config.toml
num_hidden_layers = 14
experts_per_token = 3
d_expert = 32
normalize_top_k = true
balance_loss = 0.000586
router_z_loss = 0.0001
init_std_router = 0.0366
lr_router = 0.00263
beta1 = 0.95
beta2 = 0.98
max_seq_len = 256
train_tokens = 671000000
Below are experts of layer 7 (counted from 0) of a mixture-of-experts language model. Rows are named router (the router's row for the expert), gate (a neuron's input weights, with its number), up (a neuron's input weights, with its number), down (a neuron's output weights, with its number) and show model dimensions 0-127. Each number is 128 + 24 x the weight over its row's rms, rounded and kept within 0 to 255.
Before each expert's rows: "comes before" lists some tokens at least twice as common just after its tokens as in all text; "gets" lists some tokens that make up at least twice as much of what it gets as of all text. This comes from a sample of Wikipedia text that the model never trained on. Tokens count by the router's weight.

# expert 15
comes before: "\n", " |", " (", "us", "%", " =\n\n"
gets: "i", "a", "us", "is", "ia", "on"
router [100 147 156 133 160 110 164 122 126 137 146 144 137 148 130 153 119 145 140 169 111 159 152 110 150 146 155 115 143 121 128 166 107 133 114 117  88 152 126 155  99 157 151 127 124  86  89 172 112 133 138 123 111 120 127 144 142 119 136 122  87 111 122 149 127 127 141 104 114 161 162 137 155 148 160  95 145 154  73 134 135 156 117 120 127 165 140 115 101 105 188 141 105 135  86  75  95 162 108 175 101  98 157 141 104  89 130 136 134 133 119 132 104 149 105 120 189  95 164 145 139 121 110 130 113 120 127 176]
gate3 [ 91 151 111 130 147  98  90 140 115 129  89 179 133 147 141 143 134 151 146 132 171 118 129  85 108 117 113 135  76  97 104 126 120 121 140 105  91 143 129 156 113 141 153 145 115 122 156 132 124 116  83 137 136 118 118 169 125 171 116 126 150 126 137 126  87 117 149 141 123 101 131  99 125 132 128  57 115 160  92 143 165 104  54 119 115 126 121  97 151 132 227 143 125 127 107 135 141 146 128 132 115 123 155 164 108  91 117 133 135 122 112 149 124 146 116 122 128 119 127 136 145 129 128 116 125  98  87  97]
up3 [157 143 126 128 123 157 150 120 120 122  26 111 163  89 157 112 137 114 127 175 157 137 138  93 158 172 111 113 110 132 140 182 122 107 127  89 117 143 126 139 139 122 135 124  90 144 129 141 124 122 117 140 136 138 118  94 115 123 117 118 170 136 149 121  80 149 117 157 173 146  51  79 146 121 126  70 114 106 148 140 125 106 146 110 134 118 119 135 148 117 131 124 127 152 136 126 152 176 138 155 139 127 150 139  96 154 116 102 143 141 137 104  99 130 135  77 132 128 150 131 129 135 109 147 138 102 125 106]
down3 [107 133  91 104 123 128 154 142 128 145 130 144 143 148 163 127 147  92 159 128  68 128 168 104 108 125 134 118  96 122 144 121 147 142 133 122 126 128 138 127 122 134 122 149 123 175 106 150 168 127  99 110 140 147 143 113 108 142 161 148 135 133 128  90 117  76 136 150 119 173 119  82 100 146 120 145  99 130 123 153 110 111 115 129 187 151 138 128 143 159 106  95 132 118 106 223 161 103 144 115 117 118 130 162 182 161 139 109 130 158 175 144 139 124 107 121 143 108 141 144 107 109  97 120 133 156 176 138]
gate4 [132 116 101 119 128 108 154 107 162 160  92 110  71 165  96 116 137 117 119 114 124 161 120 127 122  87 132 145 130 103  88 110 122 119 118 132 146 126 119 152 205 103 146 140 171 122 117 102 130 112 117 120 114 155 163 168 130 131 140 145 107  95 127 112  83 124 108 102 132 159 167 145 143 141 140 147 124 151  92 117 137 148 129 116 148 153  95  84 123 124 115 128 134 119  93  93 158 123 141 183  99 113 125  93 126 151 107 127 126 126 105 153 158 120 118 158 109  76 128 166  83  96 135 149 147 138  81 107]
up4 [128 149 156  95 158 128 153 136  96 111  86 140 135  62 137  84 160 165  91 124 161  94 131 117 143 116 142  44 137 139 160 139  92 100 152 110 101 157 109 111 107 160 119 110 149 132 139 139 112 127 169 114 136 134 106 130 123 100 144 135 168 153 120 127 117 173 128 186 114 134 131 123 137 134 128 123 125  87 113 145 124 142 134 135 105  97 133 143 167 128 115 185 126  98 153 167 125 108 124 138 118 149 122 123 108 142  98 102 134 144 177  95 119 110 139 121 147 147 124 128 145 145 163 101 137 106 125 171]
down4 [119 131 106 140 139 148 110 124 115 102  85 122 149 115 131 107  96  98 111 117 169 131 104 160 117 133 138 157 146 139 127 157 122 128 106 156 121  95 119 107  75 116 128 149 122  92 148 134 164  78 101 143 109  88  88 137 139 137 105  75 139 155 119 125 148 129 151 127 110 125  97 185 125 137 123 152 147 120 147 144 121 131 171 159 149 138 110 129 125 107  57 126 128 130 165 113 110 151 131 104 118 174 119 126 102 104 175 153  91 104 142 105 126 128 123 138 115  89  80 145 147 102 152 121 180  96 160 141]
gate5 [162 130 108 108  73 128 224 121 130 132 100  98  99 140 129 133 152 158 138 144 121 152 133 119 109 128 149 112 106 171 138 125 137  99  90 160 117 122 127 108 101 142 162 145 116 141 136 144 124 132  97 151 109 145 110  79 130 115 133 165  73 139 142 120 161  78 117  78  94 141 182 138 133 130 131 106 100 115  94 131 139 148 138 153 113 111 110 155 117 118 131 115 140 131 157  94 108 157  95 140 123  88 149 144 109 128  99 136 110 144 102 119 141 110  99 146 109  85 105 152 110 115 119 134 141  87 144 135]
up5 [130 123 121 162 146 129 136 110  99 126  98 117 160 141 109 157 133 120  95 158 123 134 100 103 139 137 132 149  94  66  84 118 109 102 133 147 109 102 105 107 110 149 159 131 117 137  95 184 147 155 116 152 155 125  98 147 112 111 131 111 126 117 129 126 153  98 131 100 121 146 134 105 167 128 131 100 119 117 102 161 100 124 141 121  97  73  92 112 135 118 100 124 108 183 132 135 111 118  88 106 138 204 155 121 143 110 130 162 169 123 165 117 142 155 126 120 122  77 139 111 158 186 131 126 122 148 113 149]
down5 [138 118  93  86 145  81 144 105 136 117 145 141 124 131 134 129  79 110  82 132 127  89 117 119 152 135 138  69 154 110 100 116 173 155 139 161 145 129 140 121 120 161 127 108 121 144 119 132 183 145 126 145 137 130 150 155 153 166 146  75  83  92 126  86 103 128 187 135 118 124 129 110 108 137  96 141 140 115 148 103 112  99 151 157 130 136 142  87 114  88  92 108 139 110 106 145 131 134 138 142 109 193 143 119 178 155 131 132  99 121 121 111 104 120 147 124 109 107 127 144 128 129 125  96 105 128  83 118]
gate6 [123 188 137 167 170 150 127 134 147 155 106 139 111 128 121 116 121 168 153 121 141 108 123 173 135 111 130 120 151 157 125 123  75 131 110 112  87 126 145 123 152 136 107 136 105 124 134 111 173 137 117  98 100 129 141 127 154 153 114 141 129 122 124 109 145  86 116 112 158 121 128 118 131 106 156 115 151 122  98 165 155  89  68 155 176 120 129 105 119 103 101 151 143 106 118 131 133 141  75 120 112  78 121 150 119 152 153 111 131 162 112 127 148 176 115  81 158 131 138  79 106 115  84 117 164 116  99  96]
up6 [144 146 122  87 137 152 123 124 121 129  98 153 100 130 139 109 124 137 113  99 120  86 151  95 121 127 143 116 114 135 130 103 147  86 185 125 158 168 150 122  96 160 136 126 157 101 131 138 106  84 107 161 137 132 100 102 111 125 136 105 163 109 152 153  96 206 135 148 111 131  96  79 104 100 122 131 114  98 149 100 152 130 166 101 117 135 107 176 142 123 130 148 102 125 115 187 143 120 170 115 173 137 131 117 117 149 142 129  98  97 141 139 109 111 145 173 130 134 112 174 131 114 146 105 115 133 116 153]
down6 [ 89 132 127 143 124  99 155 101 138 147 125 124  90  97 149 106 153 153 143 119 101 127 165 102 130 107 122 140  92  87 127 111 129  95 136 188 129 118 147 121 131 118 125 185 106 133 160 150 134 113 110  98 108  61 135 169 112 164 121 113 161 162 131 144 105 140 128 164 132 134 124 132 108 114 116 155 160 126 136 123 119 100 136 127 132 168 118 116 109 111  80 115  57  84 135 154 119 112 140 161 124 119 124 174  82 131 149 131 110 130 120 128 137 167 158 140 148  89 121 144 106 105 121  94 174 122 122 142]
gate7 [141 125 124 148 143 151 150 127 126  70 138 172 139  92 135 163 140 169 133  89 131 151 153 129 152 103 124 138 106 118 143 130 137 123 120 172 125 114 110 139 146 174 150 136  98 121 105  97  93 142 187 146 112 173 126 111 149 116 124  77 120 129 128 141 103 139 100 131 124 153 141 146 154 126 101 126  87 176 162 129 101 161 103  99 136 145 117  74 137 148 133 130 107 119 120 104  93 151 122 144 108  68 120 131  86 166 104  94 138 122 139 115 106 101 148  90 152 130 148 116 163 138  79 130 123 133 144 104]
up7 [138 133 130  80 116 102 128 177  97 122  88 161 144 101 149 138 139 183  73  74  93  97 148 155 130 107 129 131  99 157 116 105 144 174 139 173 174 140 115 110 145 136 149 126 112 128 119 128 183 119 117 144 167 116 150 115 157 155 124 103 110 147 103 131 128 136 113  74 141 163 135 150 147 128  96 135 132 133  96 135 103 144 118 142 112 133 112 112 140 131 174  75 140 128  95 125 118 143 126 139 160 130 169 171  96 127 127 121 118 113 129 152  92 117 147 122 106 147 141 123 133 104  87 146 149 140 108 145]
down7 [107 118 151 137  97 103 108  72 105 136 115 138 128  93 140 134 129 122 121 132 116 101  88 103 110 158  89  96 107 162 102 104 153 135 114 102 111 136 121 124 115 146 126 160 102 167  90 102  74 117 101 116 131 146 110 146 103 106 132 164 144 111 152 111 119 157 146 118 136  87  92 136 108 146 114 136 124 118 149 146 140 147 173 121 124 103 105 142 113  96 110 144 140 108 182  93 162 143 123 125  95 136 145 161 141 102 139 146 132 184 130 103 167 156  92  94 174 118 133 129 146 143 137  77 151 135  78 124]
gate8 [ 86 141 150 155 144 139 174 144 124 109 116  92 147 117 125 147 150 142 143 101 195 123 128  88 151 163 113 140 130 109 145 106 140  99 161 120 116 109 126 186  93 102 118 127 101 127 103 105 128 144 149 107 128 134 128 154 103 138 122 135 149  87 131  91 101 133 132 167 161  79  93  88 119 105  99  99  92 145 166 155 115 119  83  80 133 124 162 124 113  78 145 151 156 134 117 142 135 114 123 144 131 119  90 153 138 114 159 118 131 149 100 136 134  90 149 148 144 117 142 108 126 130 106 106 112  78 102 117]
up8 [111 173 107 158 155 123  92 161 116 111 127 102 150 130 139 110 106 138 157 135 134 156 101 110 173 120 120 106 149 116 128 137 119 100 114 125 151 155 144 108 100 130 142 136 186 124 145 121 108 111 115 109 122 170 127 162 118 164 107  87 166 120 155 149 165 120 126 126 117 111 144 172 120 114 120 104  99 145 123 147 154 149 135 161  79 124  97 118 174  94 135 128 168 169 138 106  92 140 124 133 179 130 165 125  84 136 138 162 153 126 143 149 123 141 113 126 111  87 137 131 121 163 175 112 121  91  85  91]
down8 [128 124 103 113 113  88 139 137  95 139 109 136 139 145  91  70  97 154 147 168  77 125 123 120 103 109 146 132 121 140  98  81 124 109 149 124 120 139 108  78 125  98 114 156 182 134 105 159 136 107 110 139 119 105 102 112 141 155 158 103 132 129 112 119 148 132 148 120 132 133 116 169 139 148 142 173 118  94  94 169 159 105 146 105 111 124 116 137  91 128  91 115  95 164 103 136 139  73 168 147 138 122 130 119 135 124 166 116 104  96  85 162 163 121 109 145 160 160 124 135 115  92 125 122 131 145 148 166]
gate9 [134 179 103 130 129 110 106 104 148 147  75 145 168 118 159  95 119 138 193 155 130 145 146 137  84 128 122 114 110  86  94 141  92  97 141 138 127 160 109 179 114 185 103 151 131 126 115 126 141 128 101 120 137  85 108 156 152 155 140 136 123 124  95 137 123 100 148 138 158 125  90 126 120 161 148  94 125 158 144 132 129 120 110 154 130 105 146 142 115 150 176 163 114 139 117 163 133 134 139  90 108 177 135 120  96 124 159 110 108 149  99 144  93 110 109 133 107  96 147 159  83 126 145 125 140 112 133 140]
up9 [116 154 113 117 160 104 146 118 126 150 109 151 156 129 159 141 138 120 116 163 129 133 123 117 138 122 125 117 111 109 103 170 109 129 122 134 117 183 102 150  78 158 113 109 174 135 133 141 127 121 144 115 167 103 130 119 147 119 116 114 143 140  83 114 110  96 102 110 148 113 109  76 115 205 171 135 139 162 156 120 120 134 122 178  81 142 146 135 135 146 149 114 124 124 116 149 175 138 146 113  85 187 147 132 106 108 123 138 148 178 132 132  77 115 125  97 112 110 142 133  80 113 165 149 131 136 108 133]
down9 [ 89 131  84 163 139 106 105  98 150 159 143 111 120 126 133 117 107 111 130 142 114 152 101  80 178 159 108 159 152 103 152 170 137 144 116 125 136 144 148 161 167 115 122 120 117 131 137 154 160 121 133 110 146 154 120 122 117 125 159  83 103  97 158  93 152 107 180  99  82 132 117 126 106 152 110 179 124 159 173 138 124  99 101 129 172 132 165 141 117 139 116 116 146 122 154 160 132 112 138 106 180 120 141 144 164 157 156 104 129 124 173 121 110 145 139 128  88  93 123 126 132  89 127 156 128 151 119 134]
gate10 [142 132 123 126 128 148 116 145 118 138 124  87  71 115 112 131 129 161 132 112 120 154 107 113  99 139 166 157 126 147  87 135 100 183 151 145 132 168 112 120 103  81 121 145 175 145 127  91 167 100 152 176 125 130 169 106 155 156 107 149  92 109 129 114 102 133 149 123 115 109 162 162 125 118 102  94 175 149 117 101 122 117 147 133 139 142 155 115 104 112 165 128 120 110 136 130 145 124 167 116 138 130 176 120 141  78 111  95  75  99 161 124 117 136 125 124 146 125 164 105 149 133 168 120 129 141 115 171]
up10 [162 163  73 170 125 158 114 119 145 130 121 110 180 133 117 142 143 112 146 189 114 144 183 131 134 143 106 143 149  98 118 131 122 113 100 116 149 150 106 113 128 102 129 144 115 129 130 138 121 140 126 115 137 158 134  86 133 126 108 158 159 126 139 125 137  32 143 151 122 147 123  96 137 136 107 131 108 140 121 134 162 132 112 150 115 115 146  81 169 134 151 111 157  94 170 123 173 161 168 114 118 127 122 108 107 108 145 126 109 137 145 100 104 145  99 193 149 104 139 123 106 139 135 127 133  94 139 105]
down10 [119 176 115 131  94 118 125 121 128 119 100 170 122 152 118 142 116 152  85 125 109 128 110 136 100 115 169 111  89 136 147  99 141 120 152 105 110 105 160 125 118 119 138 175 124 120 164  99 163 151 147 108 142  89 120 127 124 111 141 169 144 146  92 137 150 107 141 163 141 147 150 163 112 153 120 124 135 124 122 154 131 155  72  93 125 155 126 159 126 140  81 150  88 123 120  97 122 114 147 139 122 118  94 123 134  88 188 115 135 107 136 170 168 131 136 142 134  98 126 134 153 118 119 159 179 196 153 136]
gate11 [157  72  87 141 145 128 152 188 120 147 156 100 166 134 143 133 111 148 139 114  57 105  72 144 107 138 117 111 141  79 163 113 152 164 143 138 148 140 158 155 109 131  66  84 142 115 100 152 148 112 110 135 113 144 126 110 136 102 117 161 135 144 124 178 137 131 167 124 115 132 103 107 100 123 122 112 159 142 116 101 123  93 131 138 159 163 135 109 165 117 163 127 148 127 145 120 130 153 118 133 155 132 153 154 116 103  87 127 104 112 116 109  96 150 120 146 139 106 117 127 151  91 127 129 109 141 109 146]
up11 [158 152 157 154 114 110 163  67 121 136 198 157 141 130 126 137 151 127 121 148 120 124 137 149 133 136 166 114 143 113 138 102 119 132  78 135 113 113 140 143 113 101 104 143 122  98 172 146 145 131 167 165  97 119 132 153 133 134 112 112 148 155 151 161 176 125 166 118 150 118 137 116  85 154 126 133 146 129 116 125 136  56 149  92 125 134 154 101  86 109 124 135 132  95 177 110 123 108 136 120 151 156 131 110 167 114 171 158 119  98 101 123 127 135 150 147 152 173 128 101 126 134 177 105 113 118 116 135]
down11 [198 106 131 106 127 141  97 146 114 134 135 143 155 172 130 140 126 143 129 124  95 108 152 131 117 127 163 142  75 107 127 139 181 122 123 125 115 117 152 152 127 138  90 137 122 137 105 129 108  83 194 116 135  96 143 143 124 117 129 109 122 105 138 126 108 147 199 100 109 126 147 181  96 116 116 131 108 164 152  87 133 113 142 145 119 127 125  92 113 140  86  95 154 116 152  97 143 121 165 133 137 154 129 138 118 112 101 175 120 163 115  93  97 108 125 116 140 105 134 106 125 162 174 109 151  97 116 143]
gate12 [134 161 119 144 105 149 139 143 118 142 133 149 108 120 140 180 108 156 126 131 121 141  97 126  89 109 148 112 137 171 142  92  98 132 151 122 138  87 127 129  75 138 102 123 150 135 135  95 128  84 108 102 166 131 104 164 122 142  99 148 155 105 115 128 131 121 134 146 114 114 134 146 147 167 193 153 117 164 129 143 132 139  92 145 170 161 148 138  84 131 135 116 137  84 160 113 137  99 120 112 104 104  82 144 105 130 173 108 115 128  91 163 128 110 145 127 125  86 168 146 164  65 136 125 147 128 122 138]
up12 [159 136 119 136 133 142  95 121 156 147 139 118 112 128 101  93 163 120 126 146 137 123 122 161 110 109 109 128 112 146 113 152 184 164 135 176 100 135 163 114 170 142 143 105 136 109 126 167 136 121 106 112 104 120 121 135 133  97 140 143 117 103 117 121 117 128 118 104  92 162 119 133 124  73 168 138 134  91 137  96 107  85 141  95 110 102 162 167 173 120  86 157  93  99 103 134 142 104 139 124 145 121 106 184 163 101 114 126 119 152 128 128 134 100 132 124 104 207  94 116 115 112 164 128 111 101 123 120]
down12 [111 133 151 146 120 161 130 131  99 120 121  80 119 168 143 130 100  94 112 136 111 119 148 135 123 146 152 141 136  98 106 149 105 127 150 162 133 133 128 114 143 134 159 124 124 161 120 179 137  82 106 128 112 114 162 103 118  92 114 109 128 157 142 158 120 136 101  96 133 140 114  83 141 134 103 165 137 112 141 122  83  79 180 124 112 126 118  96 141 117 136 126 114 117 129 182 120  98 145 145  80 166 105 178 148  93  98 147 165 163 130 144 152 145 126 100 105 136 123  67 128 152 111  81  91 140 115 117]
gate13 [157 137 120 165 102 142 146  88 101 152 132 147 151 135 177 134  89  96  97 134 139  74  97 175 154 142 144  88 120 105 128 109 140  81  99 148 132 126 137 147 113 166 131 149 162 128 159 174 115 139 124 120 116 115 125 115 107 114 172 127  93  97 131 157 112 150 162 117 133 116 106 112 151 124 164 139 132 122 154 125 119 126 116 133 164 124 123  93 109 134 152 118 114 156 130 116 135 152 143 124 147 141 113  83  99  76 116 128 168 163  85 151 159 173 168 113 180 120 116 135 149 130  98 130 121 140 154 106]
up13 [168 108 146 144 154 112 152 109 105 150 140 114 145 153 103 154 135 163 121 117 127 132 117 107 141  73 129 140  96 134 121 157 105 159 128 125 117 176 127  96 177 152 130 121 113 123 110 101 112 130 147 101 134 141 116 144  89  79 127 136 131 107 134  98 150 115 171  86 131 129 203 108 127 141 173 104 133 132 132 100 114 178  92 154 140 151  89 160 127 114 103 154  91 114 112  83 141 118 138 133 162 158 126 169 176 137 109 131 114 112 125 119 140  90 119 126  93 117  90 154 138 128 103 157 143 137 135 127]
down13 [113 139 146 119 158  94  90 123 143 114  70 139  77 134 138 141 124 124  88 154 135 120 132 152 110 140 112 132 103 121 170 136 154 124 148 105 107 108 169 121 142 165 134 149 148 135 100 160 133 132 124 171 131 150 115 104 146 112 115 147 146 137  98 113 117 159 108 141 138 117 144 140 162 140 156  91 133 167 143 191 136 171 148 112 108 110 150 119 135 122 124 105 141 177 123 116 213 139 150 164 130 106 143  85 160 175 146  85 120 106 126 106 140 106 127 134 136 124 138 112  87 136 109 121 150 120 162 143]
gate14 [139 177 136 123 125  87 124 176 106 108 125 105 109 176  99 160 109  84 107 132  70 111 144 114 105 144 154 132 110 134 167 110 151  84 137 116 120 151  94  99 135 133 192 127 175 149  95 158 129 125 100 134 121 117 146 118 135 117 147 122 132 121  80  89  90 118 110 173 118 177 151 160 131 127 131 165 163 134  70 111 127 129 143 100 131 146  84 153 113 119 137 134 137 149 119 125 112 172 110 140 119 129 101 142 130 100 111 157 124 121 128 143 102 128 140 122  70 125 132 138 133 135 139 133 150 138 131 146]
up14 [104  97 144 177  99 111 155 156 123 134 110 149 168  93 178 146 113 152 170 127 156 117 138 140 116 135  98 127  97  86 158 143 142 126 165 110 159 119 125 153 122 168 136 180  53 126 102 113 111 129 158 134  87 130 116 138 145 119 138 124 142 124 124 114 114 107 113 185 105  72 134 146 134  91 140 161 118 136 128 115 113 172 123 130 150 119 118 129  91 147 173 107  75 123 122 140 179  88 122 128 123 138 113 122 131 134 144 143 132 133 121 126 135 113 139 120 166 145 106 156 123  99 131 131 140 117 127 173]
down14 [139 172 122 165 125 161 100 140 148 118 148 120  83 127 177 147 109 138 164 121  85 138 114 153 156 118 147 147 175 130 129 106 115 141  87  91 123 130 153 131 122 168 160 113 159 105 114 130 106 169 137  91 164 146 104 144 125 148 155 132 130 131 138 141 105 181 126 122 152 135 119 121 135 158  85 145 112  91 118 109 150 133 158  90 131 146 190 134 118 107  92 147 137 158 162 119 169 132 124 102 138 116 133 158 147 125 142 118 127 118 151  85 144 131  94  95 132 113 143 118 166 159  73 121 129 156 140 104]
gate15 [132 124 152 131 135 129 149 145 129 138 106 134 112 149  96 148 112 130 127 162  86 139 138 118 105 134 146 143 181 133 142  96 122 173 171  89 112 135 142 162 170  89 145 109 126 116 118 115 133 121 130 106  72 128 120 185 181 121 149 143  89 123  61 119  91 129 125 146 163 155 157 149 127  90 113 152 129 106 114 158 121 142 149 119 150 141 121 145 147 132 180 109 136 122 117 127 137  82 140 118  99 203 125 137 143 144 129 150 115  84 142 112 166 131 115 117  92 134 105 150 117 126  95 112 115 119 121 150]
up15 [140 147 144 128 148 139 168 154 112 163 115 122 181 125 129 141 143 113 103 155  91 144 178  97 147 132 179 121 144 101 101 103 117 161 171  86 115 175 151 122 120 110 139 142 131 145 138 118 138 136 119  94  89 121 136 188 138 123 137 115  97 108  91  95 141 105 117 144 122 118 136 161 137 107 132 127 135 106 156 153  97 159 143 102 124 154  91 135 124 147 163 137 140 156 109 137 124 127 100 149 129 172 130  99 122  91 100 164 142  86 184 122 141 128  76 120 101 120 153 145 139 104 103 124 130 151  97 138]
down15 [151 133 149 121 128 119 120 119 123 140 186 131 154 124 141 129 120  81 130 128 102 127 153 138 116  97 134 138 137 170 103  75 115 138 158 172  97 151 141 138 100  98  68 138 158 135 137 162 139 149 119 112 115 127 139  96 151 126 102 132 119  99 130 136 121 110 132 176 120  92 166 121 140 166 136 129 102 111 150 150 163 133 158 103 146 110 126 128  71 160  99 151  79 134 194 149 113 113 158 123 139 132 140 107 168 109  80 148 122 118 140 148 169 129 115 121  89 123 104 134 126  94 121 169 150 144 121 104]
gate16 [111 143 190 163 142  91 129 158 115 118 121 126 153 143  99 152 135 146  91  89 173 127 129 148 214 162 125 130 137 123 128 163 100 163 114 132 134 118 114 153 119 141 122 156 147 134 138  93 110 158 125 118 108 125 139 178 115 127 132 131 134 124  99 127 131 120 100 118 108 107 135 152 125 100 106  94 146 173 126 108 146 149  87 132 149 127 121  85 147 126 149 122 141  99 132 103 102  94  70 139 111 132 104 165 108 140 143  88 125 139 112 145 122 121 146  97 117 164 134  77 140 167 130  91 124 103 160 111]
up16 [161 142 104 112 142 135 145 130  90 134 155 124 144 118 148  99 158  95 125 138 133 130 117 155 118 119 139  99 117 109 106 135 196 109 145 109 148 146 129  85 163 115 127  96 107 124 133 141 156 122 136 148 157 135 142  58 143 139 120 137 148 108 111 145 144 114 126 140  86 151  87 123 110 128 152 170 104 117 106 135 111 127 148  85 125 128 183 149 112 104 137 116 123 157 193 140 163 175 189 112 160 130 173  89 134 125 104 149  89 109 122 121 137 141 166 118 131 108  95 151 117 113 112 142 139 104 124 155]
down16 [138 135 126 146  90 134 156 150 124 123 109 115 140 146 165 122 129 139 126 101 104 121 172 117 149 129 139 121 103  83 132 135 113 137  89 128 168 119 154 145 124  98  84 129 112 145 122 118  83 109 101 161 136  83 124 136 138  75 167  94 142 126 105 174 122 129 146 141 116 129  99 126 104 149 117 175 152 116  95  99 155 139  99  87 152 159 129 128 127  73 152 132 118 100 159 124 134 122 161 121 118 114 191 164 110 135 122 165 104 137 182 157 112 138 120 125 105  72 149 103 121 109 143 132 114 136 153  96]
gate17 [123 111 126 186  91 160 124  87 176 104 154 113 146 116 123 101 157  98 181 173 102 132 136 131 115 102 112 112 137  95 117 145 132 143  88  91 138 104 110 165 148 116 101  98  82 137 131  93 145 126 153 134 148 118 154 157 136 121 132 155 117 123 123 175 117 110 121 114 114 120 131 160 130 119 153  92  95 157 156  66 103 114 136 103 128 164 156 133  70 120 155 164 128 129 117 100 154 130 143 104 148 122 139 165 141  89 122 142 132 127 163 105 137 143 154 125 148 125 110 116 107 143  88 149 115 141 134 100]
up17 [142 120 146  77 124 115 126 151 164 137 101  96 141 101 136 120  92 140 132 177 133 153 122 104 138 176 127 166 125 159 130 122 108  85 118 113 121  88 146 144 117  92 133 168 118 123 107 124 123 126 120 177 130 115 126 103 130 139 106  96 102 114 135 125  97  91 122 135 129 130  90 118 146  76 138 152 107 122 114 103 115 152 126 177 100 169  95 147 109 135 187 123 136 124 197 165 117  96  81 130 118 172 131 136 148 142 100 138  76 123 124 117 137 124 155 140 120 128 121 152 126 135  78  95 118 129 124 136]
down17 [107 115 142 121 148 138 136 110  94 136 136 113 100 141 168 133  97 161 107 151  96 129 115 140 152 145 162 154 156 140 107  86 136 181 187 181 109 120 100 121  95 135 126 152 108  75 108 135  89 117 133 126 112 149 124 120 119 141 140 166 116 100 105 111 138 110 149  84 119 147 138 157  77 158 111 144 120 126 145 147 123  76  95 148 131  97 130 100 160 208 131 109 134 136 159 102 125 131 124 177 102 137 156 159 150  99 153 128 125 113  97 111 135 117 120 122 126 124 123 113 111  95 106 132 125 122 150 130]
gate18 [ 72 150 140 171 151 155 118 118 122 138 145 122 132 130 151  97 113 111 117 135 154 176 126 163 131 167 109 114 126  98 148 153 139 101 111 113 115 149 151 162  90 187 196 126 131 138 122 115 134 123 130 102 120 124 139 117 113 105 128 102 132 136 153 149 129  98 137 167 119  89  83 141 144 116 117 112 132 145 157 116 153 172 112 114 133  97 121 127 136 135 157 136 145 163 138 148  86 131  76 156 149  97 141 148  43 148 142 117 146 156 143 137 139 149 131 115 164 127 150 122 122 154  98 113 135 123 113  83]
up18 [100 102 181 120 116 112 132 179 119 160 137 158 137 133 145 152 106 114 128  73 178 125 105 108 161 135 111 149 126  38 102 105 118 102 121 158 150 126 125 131  94 104 157 149 145 102 138 114 105 146 152 130 130 119  96 124 130 118 113  62 141 171 126 127 118 149 142 133 131 119 152 133 140 155  98 124 121 144 175 126 110 163  80 137 106 114 138 142 185 177 192 139 128 141 154 128 120 134 106 130 122 130 116 125 123 116 146 103 121 125  84 114 144  95 131 111 128 138 130 138 143 148 134 127 112 130  97 127]
down18 [138 111 103 128 111 129 127  81 112 120  90 139  94  95 110 102 124 155 124 114  97 103 108 113  97 104 147 149 107 132 116 130 121 115 167 125 102 155 152  62 172  95 106 145 125 118 110 128 120 105  94 152 110 129 124 172 116 134 145 147 139 109  55  91 101 132 124 115 117 152 131 124 102 127 143 157 109 113  97 145 148 104 167  91 121 156 162 100 114  99  75  91  87 108 125 130 130 118 126 150 152 139 150 155 179 149 113 124 106 109 115 146 126 115 146 166 109 132 100 145 123  88  90 143 154 125 148 131]
gate19 [124  82 122 141 136  85 105 118  89 117 161 118 152  99 118 127 103 118 178 112 113 134 161 154 148 119 189 187 143 145 120 155 131 142 149 131 124  94 161 125 146 148 134 141 106 144 164 117 118 144  64 135 149 140 123 149 146 168 143 138 150 147 117 147  96 110 111 155 115 147 124 157 101 116 144 120 103 132 104 127 135 101 134 111  88  92 112  97  84 114 105 114 143 106 111 134 132 159 139 142  96 135 171 121 126 144 151 129  81  69 148 132 104 173 131 120 140 123 100  92 138  80 106 147 137 140 124 129]
up19 [115 122 119 132 134 111 174 126  76 147 143  91 144  95 109 107 114 124 132 162  83 149 161 186  82 124 168 178 120 134 114 147 126 125 112 119 147  86 159 151 140 193 144 108 158 145 122 145 163 134  84  91 162 101 121 152 104 111 151 148 126 102 118 139 138 138 138 122 130 131 111 147 143 123 139 127  68 133 111 119 114  84 135 117 122  97  86 131 122 101 132 163 130 141 118 110 136 151  84 128 157 122 155 114 120 135 110 140 123 103 128 134 146 133  65 158 147 105 154 104 127 123 135 163 151 138 145 113]
down19 [134 136 144 121 132 145 137 182 122 139 150 121 145 129 118 102  73  96 119 147  75 141 125 112  83  99 120 173 100 128 124 155 121 108 120  95 127 127 136 172 110 155 122 135 125 157 157  98 161 177 166 115 147  87 137 151 130  91 149 157 124 163  98 125 137 157 133 100 157  92 145 143 126 111 108 139 141  87 135 126 132 137 119 116 138 145  55 134  85 125 160 122  77 126 146 111 152 132  84 150 121 131  95  99  97 128 147 128 118 132 111 158 126  98  82 148 141 134 144 158 156 128 120 129 123 116 162 151]
gate20 [ 74 153 166  97 116 123 110 185 131 126 118 157 135 160 131 157 135 146  98 123 113 132 126 118 167 155 142 113 111 145 131 129 129 122 147 118 134 143 110 123  87 186 156 149 151 126 104 138 104 130 133 124 125 156 149 152  91  99 128 103 157 111 157 142 120 125  95  94 124 162 103 153 169 128 115 104 116 152 106  93 113 125  75 148 175 126 123 116 149 121 149 116 123 161 119 120 111 123 102 129 149 126 183 147  98 137 139 138 158 169 112 115 103 138 105  92 179 105 137 132  76 158 102 139 156 134 144 173]
up20 [ 86 164 159 137 120 152 103 151  73 101 164 119 144 147 150 106 162 135 124 138  79 147 127 151 151 159 129 120 128 100 110 167 152  89 136 112 185 121 121 137 143 126 141 143 127 147 133 129 147 122 120  95 103 195 148 132 131 120 134 130 168 145 147 139 124 121 105 170 135 154 103 125 160 160 131 117 122 155 122 142 150 114  46 119 121  93 147 131 120  62 130 115 125 150 107  95  95 115 134 157 140 123 157 148  86 107 150 121 145 144 112 122 134 149 107 116 125 124 100 111 104 138  83 144 140 130 131 161]
down20 [168 104 150 131 109 139 129 168 138 128 131 107 137 145 155 145 126 100 103 114 111 101 122 147 132 134 109  99 141 146 149  99 130 137 140 103 108 106 152 126 174 139 131 128 140 148 105 152 102 120 152 112 114 168 151 124 123 121  90 110 133 130 135 141 113 202 124 115 113  95 134 107 105 154 142 133 125  84 137 103 148 186 106 146 109 118  95 113 149 130 149 131 163 135 114 126 123 151 104 153 124 147 153  93 207 105 103 146 151 172 154  88 114 155  78 107 136 158 132 133 135 189 135 128 125  88  90 118]